Weights of a small mixture-of-experts language model, trained from scratch on English Wikipedia.
Training: a variant of Muon for the experts, 6058 steps.
Below are experts of layer 2 (counted from 0) of a mixture-of-experts language model. Rows are named up (a neuron's input weights, with its number) and show model dimensions 0-159. Each number is 500 + 40 x the weight over its row's rms, rounded and kept within 0 to 999. Numbers have three digits each.
Before each expert's rows: "mostly gets" lists some tokens that are sent to it at least half of the time. This comes from a sample of Wikipedia text that the model never trained on.

# expert 31
mostly gets: " H", " h", " round", " ass", " There", " Res"
up4:454482409517477389440493440528558523538479415447455496531481506572520447565519481421524545484477504593452511519465511460512471480475538522535471503464526455542511537509534536522479539460466569504527484543533473560528486496453496494532439462480479494480446494506512481474485572559550546465523545510526560505509503495534541479518510488476444481534498500573471417525495445509564531499489504488467414629457467498441514511482466547505438467486474561474531540504499521516552449410498552
up5:535503470544485550532544491493497469501563528485516531504454434481611527482480425506521474400494484547530519558507506494415474506518565524489525555506475473465548410575538412493483462530582551455500501415495605495544521447520508564445522582451491486441464459554465534461507465485499466486486461519541610511492503519539484525497524517505531476517467481508500516528433535496452505521454504480483513521519497484574471511536506464502435504560487451562536546513505562469434491454461455

# expert 12
mostly gets: " during", " public", " mon", " after", " human", "ians"
up7:475443527499525508504443513535556597501479520524445494541528483437521462498499473556523545580548464455425528537499472496435574470530462432502517480488571474482492513485506512490584465457515453632429488532465477385465523496498520543512466471501463464483450559526487438486505497511481512550522498473523476493590478499511476518502435515505440454515503491432524514467512523494524543480484451523466545513480486537460498501554548541520535519443472473472449489569624456521533457556472572
up8:445492575483435509475486551492537541525509503551539440485512498561549480491438430546463524535437525480486527501511448482462539460485496506400584510523397461517503486536566544488550484516484453548507541451530518570545514522485539486496455542459437557478507523519566449537490524445433494446477549467455511505438430509513437539490456549525479538527502500553553523543517468489533506468543549524439449443479458464551554557472518546526473554581563496525529449486547512532541442491472500

# expert 18
mostly gets: " both", " following", " due", " rel", " Coordinates", "idae"
up8:461446524474467480534419548535490534522527494446493535528583483540537524506505531490480476482467468493489495492548500478479465464512477480465533499503378457460537493492489443502547481501522524495582469463452464515481479481530531491420495479476480598467464520541551464478482514459545484537515548451438535431524485537508539490472568488495497598479489523517464517525569480421489545536506544507515406497507581551502523563460406538517451520508526471568444520535481612445540540505588524
up9:526501465566572562520486443497478455484509534595534482519500495456570472473573480458503494522451531586499525482437556410500478487508458436549516453463501520447484489495486494460545523450559498524555439504463465479550522505545492497530438553547482488419537566557511496487536512560442493429449487487482496468485457478536483510453522469645521467471560549472489505577493490501512429446500450480496506439494521486475554495513531500465511511479498559474536406452481531501446548466532532

# expert 6
mostly gets: " among", " David", " playing", " play", " Ly", " win"
up6:512522563536487517438475441429506458547517537467459516573522513519500565519511498524523487492570466534553497517540504499464525459466526562520458505497540485518613543444530535454445512528533568525531481508492440462469478482507509492425460502480538514466428466547550443519501412535460497522496451497516510492518457499504462497485548442564539518560390558493504421566446489492528488440438373482494496502477515590487540474514503503483502507523474475562434475486446524491553560452531474
up7:509408443525435530531507490459500404494531549527456560559450477503511491519558456530485555472525497507521474488470499581556478413492476433485485480554527437464512505403534518517539506535503496515546537576519456501494500467483523502489485456400560422466543518532511477470480502426512472479528505506535564521454632489503466506515508534563461517518570590505486502501527460490495512525517430435448458501538468531541539464499462419485547561499515463565511511525471487461497479460478542

# expert 10
mostly gets: " Mal", " Av", " Te", " Gl", " repl", " Hu"
up7:465514507461469598462438477526479498515496545563539571487492492490482520416497492502519513513488555463440526483479420496482453568459477469587470501454460435483453457529555460561560515504519447567542491466608530482558441561537507477506473483492534483440516537508511422515437446475482517453494518480567507539575516455480447448511583476504452492423538507522475520516578440473524558521531474529523529443441475507532529512523475526424504507519481478486424506483524569455521520478529484
up8:536433489481438426560585456522421488435495430549482504639394515509481451503488498490482543470511486496526471501540480437519506461479509507509486522459539523545501488486524494462510475467547499525552484491477496473525470515539512607505525520466488504450513481524463491448509510469493482503423525476496562502540505567428521493518502498551429513511542564473459461456532572488547524489566534487430524429521494499512496572493413466455489502503497555441577479500510570505414538443458484

# expert 2
mostly gets: " Sl", " str", " Str", " cons", " Cons", " Saint"
up13:440466537447533414478490464526555429557479529510478567554463478496518505539593488507557515509503490458520453472533544507501567479547468527443408528498525488497484573523507477496525470519492541479460540550506496528533454541393463511499511526532538567421547560485580462548514429535491514459496471534499555469494458441499453509446511470569553520505479590529498495488482477554434532482465533464485535471500448511565520458460449558497520547476455465529504440461481460436437497520494429
up14:466484452416517490538506526533449463544530550503478496502519541520510511585493542462553488508545477519530553462528417491527493458551460525450456419518437483487590519520552552488454513479528449505480493482531484542499484505543528525538516577554516521560500454505500540431498509483547502521519496587458474566484502499431466519501559541494491572490511556479444566515519506498562584470501464431431507481494376441499496521525388437523525484446524521520482547487479521500536490511448425

# expert 28
mostly gets: " de", " John", " dis", " pre", " King", " un"
up13:515504494499543538479453498419476477493456556548484463578449480581538468550473573519531502511496489551477488476422533528540467460522477504538475487496518519520560509527508508535497501518539526543474464447580556528562510543517440483512454451584434478545436481541539486510487496499565449380456477422489477466526496493461524523522585511596487544472521501527471452478452518472497492445436474489428580492513446446509541449524482497532415428494478562532518484558527492459533488525504541
up14:518403530509474502468487469442432480469536447554509528503454478549507541485504493488558430495478470498553463555530430507511450537508481494479426552490467520453528486535451406473544480527485497494575455502532461488508514423486482478504469499576527473519507488511498549416423561525564563526516470533519530547508438508532487572472533477521520497494465530447488464399576545624577462429543493526489472525564469488449443480495536487532509510482468458522561480495472457473462477499461457

# expert 0
mostly gets: " Gu", " based", " Inter", " special", " Born", " focus"
up6:504484512537440442523512401485598509505483528534437545534555572413428466568546467493493548461492477483565570512507497554479497464463466460550532506465523579453509519509489516471429540499432490466520504510528503466485497560586495519560491562521439526474479533508546463535461462425505485505503518545541462453500459508469511516510462601528476471462524508504467467512464550539442546460558513475487520539482479425474549537426498530564530523555477437446539465469527445523524515476559468
up7:517438454596515480509502493485541544504545544511526442573543457539506421581580496546542514471445538498504512447479518611452494565562516479483462541405497457499545469528519489489498503456499455457502493448553544497478476419516508506524481512509468477475539550404542477530460522480483486489511481465501497508503409562497571554479502522506517528463498559486555589471567553480542486433506486452523497554444456405546462468467554527493468529536478502525527469487485460555503455475515521

# expert 29
mostly gets: " |", "==", ";", ").", "===", " =="
up44:538518484501505447530456548497544514518505412474535472460601400542525500454401470464556477442515497512531510505537569472540536531447489501544484505486444554434468444482552522548563438526455564527544471551439573452495393513522546508461505507527544555478474552482531502490490514544480485538518547445470476572502507491424442508520524518432536499464495516506452506510418446509508514517459493478481550507491433454554530519467497500511549484530468492451453515554486533507500439460483583
up45:517548504448453528457557464533497573537493434495435527443527525558607521426497500509516476503430510477481525529557485466476424444471522502530473505547387451505520580553447498522582481510504461535433447501523466492515529470481484465548515445417518465484503507485467480529515467540477534513507586510524498510537447501480459485460467515474453514542457464508473515571502582519566512534475527567477528519457504442422491560447499571574489528558477490509494482484459441522503453532561510

# expert 1
mostly gets: " Nov", "uer", " females", "ES", "},"
up20:428463501530489463464514527519492513526517425517498573526458506502533477568434517540491560560450557554545460523539524477509503429485541499489430430506445462499480498443510487509565513489561462567560478467509508444482462441562514535493543529538526526495501531490483482459473553519538515536559486537522495428568513481457421439500498548494496557532495509525599504500413493387511509577475573549556546535477474515428517520447543511463532490516467534489506579470534456463473510451460518
up21:488465527521459511528538489481548553493438511409468464496585524559554413507505482480554515529537523490499436501491460525515460437523527566461514419515583553512560516525485523542504491497523535422498506412471493539544543536422563514560478457496561537515476474487478589498487534458429485567446462551455466505557511465510435483525560475516416556462446530485481466509469533465601559507520520488496472470479521517498458572494545510487543487528516479443558535503492514562511527501519548

# expert 15
mostly gets: "\n", " \"", " (", " '", " [", " “"
up7:459476544470515453515528525548556456585509570556514519478532536485533508512529518452509499546548550460432536526418488510474479512472510503435510538508532496480487470493486532512557469482467468515540566542480451432504452542474510511544587498475564570482539463495447541466530546506411534467459476492463488581458462499602483440475460448524468504475487455463432502490432541437473489486482423504511463559493497489458510510503541471441414450514477532539526566508558486538610487460482541
up8:513520506532440477534532557519564540499549481568474475536523455479470493501520524449541512479491520454512566527453485504469489551489492478422439470507449486495435597447470479494440545492501496495495505510550523463512532485462546506513528479438428446466436527456497459519506475507474495531527543454485491485416497490505478490452510465502513575544525562425510405555539569517548477524406547518547481505455451440577577588526469545548495462569436508503543465471540534558569548486496518

# expert 23
mostly gets: " Th", " p", " Car", " c", "′", " Ph"
up13:455465498543489507503490408489545469514501496424557431538440534535515432484510454503497591516442492501496523466588478484460500480513537510529538495573497521526492463470470516457482536377555509456527476482464458573553546476499495517559564522521491476491569485469441490535531519439524495454442538500497431577511473509526493442492534493517421470521515484561484530564491477475508530447524421497404533452500492458482538527586515592503498445500480554529533559516491492491447453538544514
up14:441575492487444508513499476463530479476539468497514523450477539511471541543451468625549445495520444508504493527547407537503573456527474439569491518457524509476530513524525502496476475483496474456513431522526543523434530451593480548551535527471530524468477449441505425566500484476531549539498539476479414525445429466555509545471578513472493493506487510471479467487481481438544551486500591436497538492498510452457454483544555541505507531543519473511605586479472515477478514471557485

# expert 3
mostly gets: " Eric", "ote", " LINEAR", " None", "han", " comment"
up36:519470462487521558457443400378493570520482392501497471476516567464480551566504536522531483532524481540539457499574493497525473523518512550466507407541490496501500494480527517468422466468520497545503503536555501465517433577555455567536533477506441468500430379463483460548556491588417556467484496452489436466482526545455490547463515513538497485567504518531525499513490497511537531558495493480580498475534504483486518523486571489504547530519544523490500509471515466523483474466439518
up37:494580477440559494462531526472476478569471494505532470511435425527519451480567518478443535461556444477533427480488577561436444473450544545509494561435460458438448515498479500478534539415539580486496506529450542522581520498492513506489527518503523511474510441500552446508507537528541501450485491451460555484538454473468513493465510479506508509479557450521536505491516426524510525509441400497555494473584477525521481504487397512485520495581523496467534416535495572490525464474496435